From a checkpoint of a small mixture-of-experts model trained on Wikipedia.
Training: a variant of SOAP for the experts, 320M tokens, 10957 steps.
Below are experts of layer 2 (counted from 0) of a mixture-of-experts language model. Rows are named router (the router's row for the expert), gate (a neuron's input weights, with its number), up (a neuron's input weights, with its number) and show model dimensions 128-191. Each number is 128 + 24 x the weight over its row's rms, rounded and kept within 0 to 255. Numbers have three digits each.
After each expert's rows: "comes after" lists some tokens at least twice as common just before its tokens as in all text; "gets" lists some tokens that make up at least twice as much of what it gets as of all text. This comes from a sample of Wikipedia text that the model never trained on. Tokens count by the router's weight.

# expert 118
router:130124152139127149122119092125101148137126160144109152099134111149134180118144153100165098119122151156122156156140112168094168140133112126148130086095138139121123133171128134147155096140103107
gate0:125140088134143133156139087135148123106124165137126141090092108151154119113094184112113114150109147122095126094173151099141144120130142142102147151074142151141135128113138165110141102112103147
up0:126146141141121136148112110100134100146139131140165107091120103128105122127131140152118127096101148108087149167178141116121119106131178121123113128103149154131107156116163107105086143093164158
gate1:134103139092132114133116127152064153143142166103118168161136090135092139107101137130115116115135121129110169135096101128113126110099105082146121169138130129122097149131129118100147068087117143
up1:133145161104089112105109125106102145126122102177117174105134139099074094167133141099107141096088137129111085110147175117150115158119154142152132145132134155111152097143119122120126087116119176
gate2:124119088130149147136148129146120112137107101146142085139153129101084134129148109125160132146119120101152135125141107111119152117137130080120130191151158106119108111106141106076132106128110134
up2:172159152156094145115137173152124106142136155134124125156120129163118131123120111129124119126095122150158147116132114089131117139151114149145105154136124166084093129132152123114132146082159121
comes after: " |", " S", " C", " ", "S", " V"
gets: " ", " —", " −", "arg", " +", " Best"

# expert 124
router:114122153139131112088108086126143123153101154077122114117109150163164103139165114106174093114139139123102101099147111173147139133151107116154147116126123127128110137121133093160064143133125118
gate0:111112137110129097121120148138139126101109081133114151129123109085144152142142099108122112151138098132119126139102109145116112082168127092137109155123128122119119063149109089146103114144117093
up0:124160130132156138132123123117153153139119151128130143137115130129135152124127150126100130136108122156163138178168124118130115136129117115177125083119160105102124147096144114139104147172096115
gate1:137120088135129086114171127083132106147129117073122087126169089136144170134133132096120103134126132146106100150156104144134149129133132165101152190120151147145151125133125140115141129114106138
up1:139100135137125170098147144142145110147151138157087083123086149138136118125117160147132088101113084125110090096130106101101119087083125142115132126127116099123129128088127099148122162126111090
gate2:104110167106120113139134124120084138121097132124141165086131144123143077131120122127176089139137113168128118096123130104085102168127146094111113149155150183138111108124136148114127131121121153
up2:091139164103128104086155156136085134118111183125159133139108168144102119098094125136137102108128112130153086114165153119127163136137177151131171163124116171151079124120138173144134130145142138
comes after: " ", " 0", ")", " —", "%", "0"
gets: " |", ";", " —;", " –;", ");", "on"

# expert 43
router:131155131087124081129170157117119099164160167158171154132089130138132129174122114155134114131098111135117161125150165126120147071116134155102147094134109126131157161135108107118187107100095133
gate0:132160104128151124104146131108102128155143117126144143141103123091118094084154120130130149144125107150067148102159153153126175107118167087141137127149118080119150117171131162090104124120116121
up0:096152149119052138121134097154163135132114170108101166112141107152125116153123133127175131150130127154153150121091133144152100113148154118059175148164099134112100142104122155139102152068093144
gate1:108119145139136122148192084113108133101155131125130130091153145153140115075157118110144102144128086149147080113111152109062103125105132116121128152145075111127096133167129116115146162113147067
up1:097110124140165154103140101121147120151151123105105139112146138124125120087094157116114121132124154128157117133150145122097101136132128116091120165118154072163102160142186137126150158097067143
gate2:145102110155188090158164132156125159186149149122120138165138146136108132086161133166126120147113092145135121115155103122081122142139146078141086168157121118122161153154144128132141162107125153
up2:111095120154180138156121188104103118153107122128126133087084103072144110104123108115125137099112133119096091113168116172127118171120107142138133094111108116105146127152138120117168116127140135
comes after: "-", ".", " \"", " of", ":", " John"
gets: " A", " T", " S", " H", " B", " In"

# expert 91
router:150169156083169090139161167148099087132138114157108118150152089145138148136093083140080126087113164118119151104127095110147102093157136132138117109119112147148082121122144107103131097130133119
gate0:142181147132096122103095157122155124107089114108110148099100164167148076122138147143134144072145116150120100118163133143109145116145140154111135158182112178113148148129160136071153105136121096
up0:094171153144154155155095158116141133146136131170128149159155120098106123107097091126130164140116088116131124091143122133121133159126108085116111140116142103142151142129118110083113138107124148
gate1:111112135101162111091143152101130153127129104146130105122156189135115146109125125111131134139132125126178099118166124124117174151150083112088110103163130165097096111146132121153140131120114129
up1:150080131146133101144119099166112112133148145126097074148130099109120130124125105129108127133120095126125124142100189143126125138157111143132108123109154172146112107132177125134120121118166152
gate2:139138121117111130142111105130141103159137158066152151165127094159103128157091111119139160075126137128146116129138115140137159090137126146129099119150140166150157150133111107128130129190118113
up2:166165135143115132153116051151120118135154118105146133100110107104177116101122088146133137158168123079124153116110140145142116082157134111128159124120138114167155142165146137167125095093119144
comes after: " of", " and", " as", " with", " one", " for"
gets: " of", " the", " a", " for", " an", " his"

# expert 2
router:095157110147103138134103153175123146120111144132144153119115142151145172143114119132145164087091132074149153112111125113116120149122103169119154135142096115156099129110108110162124115132070115
gate0:145111105121093112115129116170115119081138162104131122078133127130117136137108153146121124107149181138109102137151169116100127125139129149124084089147110111119141073148133109146128151122097155
up0:087135116126129166090128182141130149133125125113115059138160118174161158171095141138120133139154097127095142140120162133139125141073184125082117150141164110137142119123100131152117140120172146
gate1:100134073141120138153105119113129125148143159147145117124108134101103156098164115107090143140111101079131133106152132150100143113130135129106126118106089202157099105097129143125083154132083136
up1:101129133141166134082135105143114112119082133084149159111115128125092136135120107153133145109152132124124136150192162115132103144126138090127106138198105126141120141136159137162157134104094141
gate2:104155116121108132141115103142163136150150165150131114115124114144104107132136145098162125140132146108177095095103113143100128080118148128174129135106091177147088117123133142166100097125127167
up2:104171105143123134154159142123110108141139144108122134145120104138141117101154091125095136128103099082105086128171129153139129159091184147104142116178159111087126147129112133101115179123118139
comes after: " in", " on", " at", " In", "In", " for"
gets: " the", " May", " January", " March", " February", " October"

# expert 63
router:093150114163078098158131140108112156149126162142144143111117156124145119121146160125169146119111125127149145104090150124102187154145158113122123107137098077158162162109105112143122156116095129
gate0:128126124128118145140087122099115092089174124105143171101126125139147096130136114092115124125100120118075125099129138104122123167131124086154118130121113150110127118137111116167144096142143115
up0:139175125111142112135080117146156138105159137128086135152136111132120132158116169110145119072104112146136137138119108144099094096148154130137131118105116072160084141177169129098111115155162139
gate1:141149131190103118101151137140129107090119133125141070118148161138159152116128146138154177149142123166129179132151153076136112114127130150108133088150150141125151098134139139090145155160095135
up1:115108122111157124134099119166174134128109171131159102142152093140174138155112190137135116122139119163124133108178107183120140153121137140115153110144126182141153142145104159135148121110098159
gate2:120158131119129160177139126153136187142179139149151142145127166124136100093130102116115122094082215137122117119118102155159117105110131156093143155095120143107103139111121113099153136151127156
up2:119082111140110166156098113164130156149142128110149165130103154141158138130151110135093078167126095121133109137128106124171125110161114148112164107129130152111122118161148117146072145134112136
comes after: " (", "\n", " \"", "===", "==", "°"
gets: " (", "M", "L", "C", "W", "R"

# expert 18
router:128066138111108113181156113164134145105169069152103117146105126148113146121138117129164089165117082171139129094129118136107136145104099134139158120142113130103132126139144157106130168165115109
gate0:170101141161189139138121120176150106089148113120154125157119101132101135123165156105143128168102138143109149154116131112163146165141142148102114169149127138113143148156118139170064099122151095
up0:135143099114062158131123152152122190117160103055106133114132112096107100105146132121123127103125137081174122151119128168113127121119174122193155128095130149116101109108139125109115080111147134
gate1:100102151126154121121106124105142175122128122114118133130125139136157122112138096115105122188129090139116133146134127099156128115185168131136112098152175134112139099151173130115129139132121131
up1:133140144143108123116071112114142161105174099155145144125122155173125146120143166138126163130100127124105135102147155135137123133123147178128140134158100137126148178097093150128103149124131133
gate2:098125116113143144124086118136097114099156144116096121147153124098144116103149123104125095162120160101153122117090100122175153128084079090149131129135111136119135109071136110138074168095164127
up2:113138118121143146135141150126161154165127097098118104165143147182163112109102142134128125087133110109145143113095169102118166113131063121109116082104162087108106088117155124109136129141108138
comes after: " G", "G", " |", " 0", " g", " 1"
gets: " ", " |", "–", ";", " American", " South"

# expert 17
router:114124115177119127167145086115084114095124142117148109151148142143133104094100127161160153173113141165146092087138115151143133127169121132151151152111117105114115139133095083163119140154142111
gate0:149095129120135107096111118139113117149146090151136111138125140132141185136095120143127157095126099112131150158139082131085115165098131167129152162148113112088115134112125127158129101178155148
up0:133133119131130115076131143105178133116156102136144152129115129167076148121133122095108141127095121085148131121122107124144129157120159108157099164115191139121126163129108147165106064172154134
gate1:116133062107167117110130162104142128108155130136099093093130096125157125148110155143083118119102138124130107138144166123135143068140156135120149089142124106151094147106136122151136119061141102
up1:134085159147087092138109111145119125109152149130115182093113145125122134161133145121119088136132126137113153109106133105155070139102101121098142064166131109152153067111152133134112079118139105
gate2:135099102115087133124134145127116141154134120136154151085121131149100161113112098093096125154143077142082125138083117065137139113167131105097102104077150131130135137135139104081130138133095101
up2:084129138113128147107158116149168162148137121106112132115114133124111133166108090164112131112121172114124147104136078130111116166130126105119137115097090109165135135118123157126120140156128132
comes after: " United", " the", " |", "S", " of", " in"
gets: " States", " on", " Kingdom", " United", " British", " French"

# expert 29
router:143089144152086128100117137092116130155126135096147103147081092113144074133131109137127188146153137133134158120117136164123132133140153129182152132089140128105117114170164127121114114118144111
gate0:124070139139117146120114091212138151144136116096163155098083149115094145129107105132145123129162115110134065087190104090151124090173121134120137126174116150128123168125132101121157102135085122
up0:091113137165138113107116125123145137101127126126150140107099122078111095121091144118162113174101144135134145068117123131100100088111150143121116163131102109115137111125147095142074155132124135
gate1:126121149161110133166088150136172112132114129188134172135103131127093125101137131138146099146167172166119155159096095081154105146114111117113111148087100142110139106134140124113138107103166137
up1:126108154158123142091132133103118164130158115125119131122145120161144133182123106173127134134137127138131109133129094095112107110132135126113136117108142146072155150102131148147100141158099158
gate2:097121160084119144113115148124138123160152127109187147146124115089130125134125110165094151116123131101122108102130122151148084133102142154106135079169093134126127143142127102115099129127126156
up2:119097064124114081120154175099069141094127150135076080122131118100129152122138110114110074100122133139066114134134149151133120146131108150126115147111157125144118096137125110145121118093146130
comes after: " was", ",", " is", " were", " are", " be"
gets: " |", " named", " used", " –", " known", " made"

# expert 14
router:112112138155133141168109079182111101108137069162103121156107158078131144149115173113128087118145114095114121117129120121136145076142105116143154123122162134149143123099131109150103112132101084
gate0:129122161104155141100114178134122148111122140147137097177099082141114148105135182144102136088127143116161108130091127109133149142125133094105145100135100136138147093138132117144097124105136097
up0:128131131140129140132121113151110113160144116099121087147165141161133133126157168136140180104147149160118086169160120164142103088092121147111115118108090155107133141124131163141105079112132147
gate1:131182108146131084069098109128161123133129137113158112129133084133153131120142110121125114114086128111194138135149142160114104132108116165120143174146169143134105119118135151126140115177126138
up1:085100154135153115172136112122128113115129115101121169149169158175147127131082156159080138129103108135123127142137117117152146131146111102163140091134154105132126125102118149120108114102159173
gate2:104128167123163140126147122172087121126136105138176143115150077116084123138144146128142148101114096088099110120134128130157180127113156137128134128119103143109116141115133087135077104089118135
up2:096150098139141106115141126138105122137131131126121125164122121105199116125149142113096153134173149114128092169099181165066086121107127099120153132140157132135173119143133150105171123115102077
comes after: " 1", " 3", " 2", " 4", " 5", " 6"
gets: "–", ":", ",", " a", "2", " 2"

# expert 12
router:067145133151122122115085124132149159097116143109142157114103177135164152118113089156130159124111112084125159115134144106118118120114094173125123168133105145154100137127116118131139116155071127
gate0:123150123086114145167105148162141147162170114125093099107170150152110150135123146152133114146114103122123136157093166125124107130123105146136141170127157146141102112118149118149166139115166101
up0:121149087159145128167118114126097124145100097116128104113117119143179101160128128101133140142098112126168111138169176151117134164164114117086164095111099168150098141151113159119103118132101143
gate1:122157132120098163134089128166126163126142164152106125158144150104137164087113111128136126164132152149149138133109180133095093120125132135170104133144109091140104135076150132141120171113085131
up1:119095155072100153132133146152097149134105118110096177097131123161126085147159137103142107111118115163136108089154092169143124139137125130105134119126131137162148148105175132141115145137126095
gate2:115081123150146131119125140125158091109170122091132148104105112105129111168114134128120134154138110065100163108099111119137084096131102126103107099127120129073120167131163094115121104123149105
up2:131163121126128102112111127092156127131148116089160100128138114099118102138102154115134146158137179126173111124117135151147115133126129114106173155151106166133155140103129093183133097154120104
comes after: " in", " at", ".", " during", " on", " for"
gets: " the", "–", " in", " after", ",", " during"

# expert 113
router:146091159135112106152113122109071144112139114144097118148114146119106179144140112140130114127135115123106117155142119136142116121144149130166134086137133106139110090145120125104147119118160111
gate0:117114110125113154175122128160169180120150097106111147143150171132142121128123180125124138144110090129137126100146118121178112133098092118128101145095122097135083117151153174131139118113078151
up0:163159112149108096137165071127132124148117141164122064129106140158116154098149125141162118112146093141149107198114137140139104120160105122117129146145111136153140093111105153112136157156151119
gate1:135116108149149087170105092190125112115091107155115134129160147080142145117117157143092140130126135134112160139144119090105117112152119151102092132105121115116126163164146109110135115149122122
up1:104124142147136120123112107117187129130142106120113163155120179156143132072081143116173128189147146158110129148107160145122107137119160148094120149149137106119119121114120152085130187116104088
gate2:121129099093145109135113152148104120132128139134094111164106120136147168168154122108111105154149137158101109124098113102121121154119108128109090143109157142128112091142087121121193112102104152
up2:135136171140121108110108128084108103134162111185107133149094132115112080153117110143106148107125114100112122089083133102118154135120108141125106155118124105141176143116148140107092120145139173
comes after: " |", " to", " for", ":", ";", " -"
gets: " ", "′", " −", " —", " x", " $"

# expert 38
router:179117145118133102138141138144129116132151133151109103118115161162121093159143135137122142095118091098121162120096153112088124106109177154131129090176110094178156166113105089138125139116108122
gate0:152155114114143134081110134125101107107161113134090068142113126132132095096104128156147109124158103145146125125147126164121109115132144165128109133079142150119109114112104131138100150137099128
up0:133121106177122135114076125124132135141086147156128144103081147093147108147131112172110155127169107134167103138115122116134140161136134119142196115138113123120089137116161135151138105126101139
gate1:079121096111131122135192136110149116128138121164100092155129134124135098110149131177120137153129144122092098171158131129150107117207137152122138088149148133137131121113127136107135113161131146
up1:142120133114165139099105106108080120121111131131148149071127119144092125136138153140158136088130120148144168097122099106175118079079079130148133118103106143131142141110169146148163126104127132
gate2:140090149097094153126118135113108119124152145089143152108108107154160118125107108093085139131091094106151159141090160076120083140136169079139123135161101095144102125076103094108090128083092130
up2:122095111090170138136133132134114130173159172082088130079139151166106126140128197147132139091127132147155112134096166092145098151181123131111122103119149106126145105108131119080138140141126112
comes after: " |", "-", "|", ":", " of", " \""
gets: " B", " C", " D", " K", " F", " H"

# expert 16
router:135099119102131118148137118130127196102143174178121130108098165137079170141105163133149149155163114122126134109076124123146101134171101138137126152154144108115090114157114163134136152115094084
gate0:176139146115147134188155106140166103148123126126196175123141141124141124149164120111146116151126126140120094121116142118100136155133147134143108118133092139128103091148107102147160141115116121
up0:124107109138145151133105098118101139157144148144124138131161095121109120156129141144157147128098072103104060133163111124130131132157140103163080114105131135111150129129141124129112141112127127
gate1:094097126142163096152157123156116127111136152106127105115140139098151142141073136141183130130114098154119149159132125088104088123115109115107079122135131123134097108166115122152101105081112133
up1:071150077115130104216148116084124160144102106135138082135082134109119130117107163104106147145140156153121131154123107116136098135133109128108109142097098151108117093158127141120091116138132183
gate2:110133126126159129166117167103089111092167136184118099139132130144136175159143154095151159120167149147125155135104133117067086106101129136146116137112131106096116127133129158107155139125118124
up2:124093143161098111155106129145104127128150142142128124148105140119156095141109124108134130117099164163112112159119128173073101082126130171135133142107124158140127157095133139100132180148128135
comes after: " ", "″", "-", "|", "°", " G"
gets: " |", "W", "|", "E", " No", "″"

# expert 81
router:119156105075147123119114128092130145186091097113107099126154107151127130130104110174139169078175086098115128106125140096140083127146115106094132135127116111123129160148127137132090108103116102
gate0:126146094122136122108122154096124147141127078152126143152128130118141163103147166134099101140122146154141149130095141132128147116192119116112175139106144107125124121101136135145168145142133138
up0:066126107108144102123099158152162094065133110165184104153125101110107128159158130124174133098148138116090192110159109138099123181141109155160079083124138091173153096119153124125131134105102118
gate1:136114148119148130102109132121138142130141113125166115121122175107160155121104101130125117172134092090107151144170152136146112076112122101119134106123147123153177157103132096103144118163151087
up1:112150123132155133095086137172118141177090123159138097134148139140122094137167131124120150169137106124163131160112153108154146121118143167138102086076143140104156087135137099162140125181125140
gate2:078135134103112098141169149096129119112106131109120144130124120110141133133126082110122150179086111110122116138111083101138150101101127111129148171093109109135080102096156161151132139129173093
up2:109104112120135114162079147076132103118125132130100151142147165133158091095134147116094144133098160101135125086156120145158097151144103139149147151125101118125124140088130126111123181125131108
comes after: " of", ".", ",", " with", " to", " is"
gets: " the", " a", " The", "The", " an", " his"

# expert 97
router:110132149102091124129121093111133108166119116142120173129130122159146115156157151161160153148153120140120143139104112152093178173160117108155136109126163101091111133129110097127122109133094102
gate0:130114155113143120086050123173127113114179155127166123128168125144159136138149128128128126097110126124104139159102118103156124139126123135129137106105131169114127073126121186156108107180100120
up0:126127103102107104128114110117138117062145116167124136105152136108153147157102135123079096153142126110114117077142128087107155167116168100092096170116143130115146179115128112159133148116157115
gate1:111143136133106190134105122177141176086163141115151129134162120165172140121146124179119094159111108116106097159100136139097143116139071079106111125111071151138102106097120132117118129158103113
up1:152164134134113122164081084186125188131095112129142117129123076112129115127114138113122119120144112146124133098152129152145101110166152105149116134126094110133135126145145162122126146094106132
gate2:139112105102121138147126114105107113124117077127129089132075110182116128122124160150115135172102105129157122135113150128152125135135117129112093130095128102145132183072095111165097105114100135
up2:148108139137136118089106120152156115109181108149128132140129144095133124108137147123163155132143122122120186090142075116109125166098148086129090152141133118131105110157159108143151193154118146
comes after: " |", ",", "S", "|", "-", " the"
gets: " \"", " 1", " New", " re", "w", " 2"

# expert 33
router:109126108148095126154111123097120137136173159141123125119131154123099107139158146170112121121098126130136122156115153131137094124102127167120125111133152107149185158147127102150121163095089126
gate0:109128123099151129142154136152175129147154156111107107094124153108099111156136115153140139109160111118132088151116144100133095145123113158156117118080136141080115104084103121116156120092103136
up0:160130125136154113117099140118111109167153128119136188133130128126164142081115124127132083131137124163109128092158134120125148158139120107164084155156115184138172132168131111098106159125158142
gate1:107149104124126071135167133123120080122123179141164096144176072114116110100149109150145161114119130135132089146126128126144150139127125184136134137091128073152164106129133119151089112137112131
up1:133134133116108152122155137118160125119163143154168179080100138144117168116100119118136172150135097159152131125102089074127122198107140150105094101140147123096115074096131137131152153096130110
gate2:181119107120126164141140145129130159122137138139111136110115134165138170071105110154127156150172146109150155157091117054140128145147082118118148120108124125120117130135119114099108098143098126
up2:088110122125103143114149139105153090125139108124141130112134089126116137122107125139143156162192130099124128139136119108150139117106140142126149127122123118114138154115093147216105124114060142
comes after: " |", "-", ")", ":", ";", "|"
gets: "\n", " P", " D", " C", " B", " H"

# expert 117
router:090117137153124144180095114091129108136100149107128110100107141171175153125130132120131174087129137142126119124107122120169122156147146128157093118122149098132111171165127097120122143132138102
gate0:153161104098116100142112127170130140118082140160132152085110136111135139148149159146126082094140129117116154127133126140131093118089144126101128088111173146099162100185179168118082105108063133
up0:129125101126145073145096151117112124158110139135129159107150141145093140130133110121153118155111123135104140133163150116111091143107130121153147105149105099136166128123138105123116128149101113
gate1:119093087113114135137118091105083118139121135122149097164135104176058130166090175102174130138099113127107125137147122139116122130143079128142127147124134157090135107110144122122171132135108152
up1:120171132102081163086125140109145153112163118152125114154123118134106156144099098125131103108098087114165166147141124163147124147133133131159133108130146127131122167146107140122190143174104134
gate2:161107140147124115131096137095171162129108113070151127106126149154071183087110127162101079135157140141155166114112138132109095104123150156144096132135185118096110119121094118104130083128108140
up2:160159147127143097137077160130131154103084180110153175141095133173112155135138129134103124108111127158111157142135130136134117132076120160176158092116141153130143140148172128154156093107142127
comes after: " |", "\n", ".", ")", "==", "==="
gets: "\n", "|", "===", "\n\n", "==", "===="

# expert 107
router:136133114096103105113142119083126110152122119152096145101094131135134112159128107136131137106122116100094116126106136140147106149124155155121172114117150099141131139140172132089160145090102116
gate0:094102152142143151127102121107122149126124135148138105094134149103116143140139083146141085149160097167132115081129128166140105115177139161118094164087128116136125172134108147137174117107192162
up0:115108118136130136120156140145108114132108137109165129119126115136140087150131114149136133180113159121102099138144150171073134170071146098132132174176116130147187167123131124108125152155175155
gate1:116115145123128116112141101157082153106146142135123108168122143143119106173080149087162108135114126144129143145166117094115145130162127134140112116108127121146104127095147096096129114158114136
up1:181121129123169114123139143083119145141131084107113144106099127158089099151084127146121103124104127169108090158088118126160154141163111187158134127149118129124141136104103127122143124084167143
gate2:125151148077148090160100139115111088106139127143131140129150096144122114148123156133122092123184158087125114086165151122183146084153121145121124125098128152119146130107116124173155107120135137
up2:138137142156119130141105117128103176113094141154133103101124105135140157143098093114109137112144079135157124126172177129146111132147124118146134164099141128178142166107128095121088153087088132
comes after: " |", " J", " as", " U", " Website", ":"
gets: ".", " \"", " 1", " 6", " Website", " a"

# expert 119
router:156106142150096150183115151131164089136116153157153151114152148148101101146084124116151132148114118133144144137125095132070145125139132171145133158103117103150152116138124103097128145151154111
gate0:108136130127183169100115086115136136131121139083135113123147096187138147131128146160158189129109137106111145103145137138131147149146139125148133145130122105077147096094146082133122114170087125
up0:129126110085114132150131058164117131112134186143145117145145110119104172145085156139137065142124133092161132137133146115147137104150109131132121160142117129153122160144132094148141138135142167
gate1:153070149113120134166140121106113117113168157174151117128120148156153097159116140129143124133144130146118104151122124130084116140149107089116108125126144101107090128104130140142116098119158138
up1:148138121125070151114149123118157137131159099139119122196158123129139153131142143152137159083085154134138139111143152158118119146122164154158124157101124146115131143098153129108171157084144150
gate2:093117120114161142081101090112140132098149119151138127073132127091117130129084115091147158112124110128086130110147155123113164120084144134186051116093087147167146139138081109131150121110135116
up2:137110104119143132104131158125134121146088123146169123137115139117162118157135116141121120140119110157141134127168159122143128079153093137109098127152154127149105144150150156152130140125132129
comes after: "\n", " =", "==", " ==", ")", " Born"
gets: "\n", " (", "born", "=", ":", "=="

# expert 125
router:099141103091129164141105129114166077153099131119100145110122093138123139122120116111140162102110112101153123157109150096154146156136107157119096129123130083121091112151087093123101134158148163
gate0:186143093119123148124105144117131136122138098149155145112129147145136162098087154138143137136117077141111103118098172114126134136084157122141101115158115133108142082134071106130133117103121128
up0:171139103143134128160116079125168131152135130108153120102102114128110147139104105091111117117126156146084165111139122144141153106111132148134128105142113134161113132152124125179113136109140167
gate1:129166142111122145111138102100148123168157110113150147148141142109128141121126132138152128109072110140122105127142149101118175206096139136112152143114105140107115167129184173151151125152171133
up1:081127139113148152115147138145079104077118126132183098174117092112127098166127124123121157173099090126167097125170093134154125124166117081124116147115135152114126119124129111141128124157145167
gate2:134123131125095107120129128148121136113122149149105172066172150123133096132140094121095119133132097071125091151100138058103111158101083129133110158103087152133180119116131158101133162111122137
up2:119096102114124121113096129123124107112118108140148113140149168111110133079139147134158158111127134122121146135144149129140125160132114079132160124105131159166110165147154104148105120138119127
comes after: "\n", ".", "==", " ==", "===", ")"
gets: "\n", ":", " |", "===", "|", "=="

# expert 37
router:123156156142128104148151132135146146154150152136081100102117143135125133132105158089150116107110133097125124124116086128109093159137144120151128106166079114115181170147108137143141135136136134
gate0:127127136175127130118144126145153141113100112109159132136139148173108102115125119157134156111148144142088173091148147109140131116135178105081110110130167131147102115139111105118079111124084085
up0:124157121114162158110131127126132102116134104124114142127111103094100117145120110132114152093161158099159157115132076154156134121148131119147106163156112126129166150125163140132152178142120103
gate1:096146150110146116138170109118140145159139155121129145096141118100104092127139086101139172128083139135154142114115106158100138107116097088085131105136119149123148118128152141130112135117149147
up1:134160149119148138128091089099160117148150158134153139139119137109079144098130144109142138102118133109154120115153123097123131097111132133120108138130076143143104084159103107144164124147149116
gate2:116132101107117116120154137119100115123130162148120137112153156108104130148120112131154149157117117125160131125130120120150094103153085113101155110126122124133119126147107133115164099143103130
up2:134127138146144139116138130101087154158180146095139112091146145131065089134135136102097140122083127099102146142137147143189103149131090098130111111112102154127103144108119063127113154126108149
comes after: " |", "|", "–", ";", " (", ":"
gets: " 3", " 1", " 4", " 5", " 2", " 6"

# expert 109
router:125107185132104098144135108122141115147148087119100176108075163147116103114157098096163141114122135113152155149096092097160149138139117141137148099112129106153121113146089106176152154109092137
gate0:122160138143130151135115139098114123151106118156127140119124084110154150077126125141150128112132127133089126133171195107110113138126122125094158155134149080144094123087112109145164113121118161
up0:120136099122118146090184096132073133145144165153129129130122146137125119083125101136132117141106107123105136133084183149124118128135118134150142167115144128127148167143145100152136115068113124
gate1:107151141132155106099098095173112152118120131095107124154181163151116142129089116094140123153148103143122149157120135117107110126119168112141176104121085123154112087173145118125135132110110176
up1:131149110133135076148121151113134098164137152120048110184115182157144157151175119149108128161105110114156116125134170142127153149122139118145153112148108195159151113083143106123148088098137156
gate2:101105116137134114110152103153154147150194151180187163114149142138115171106122178144119152135166111142147160145111162109145151123123122106127129109139138134133134122138105149124106111147141148
up2:155134111143138129103136122145120137173121159151143126087137119115112141128125095115119137118125085158108124097136147135124102136100109103128118115138137086156134126148144115092147121125139143
comes after: " |", ",", ";", "-", ":", "|"
gets: " 1", " 2", " All", "–", " North", " South"

# expert 123
router:160098148100127143085105086097150156180124153105105119126144114148160109141195170119152106094167111148098131101127117117131150144123095076147114119137116101096117142141109102120103123134142119
gate0:080115154123088151127154153095116166089086124117110143136088162108139092110136107123161113136134117144106153107140154131147138130121161133146113134125166109092143116125107145095106135117163139
up0:140131094130128057162172117167138147137125114116115080111154097141111124145139121147143159158135099097131159146119109101167136131122104101097120173100148120130098109122136053088141114130107123
gate1:109151160118136071134133133086166119121108152139123149144135128152115099087120097147116095150156150116136113143127133103144145154184160100143155144113130115126088090125136110105161099150125120
up1:079148127120115138143115072124172127078117116099162168161130138138129106143092164125134157116127121124162116125090140119111104147140147173147153105117138146134089123099104115111116114154125174
gate2:117140096114154167121143125142111136157099103105142109085131104113141141118106138092141126147099149153137163128168152098115113123121124130132141155160118136130093153160173104166100082143160127
up2:176112141166146131090105102134131140119128152133103178117087127122138166102138106162154098137123101145096141151140130170106121179158113108136100123155098119130153143155164142109142098137138151
comes after: " ", ")", " 0", "%", " list", " —"
gets: " |", " ", ";", ");", " —;", "\n "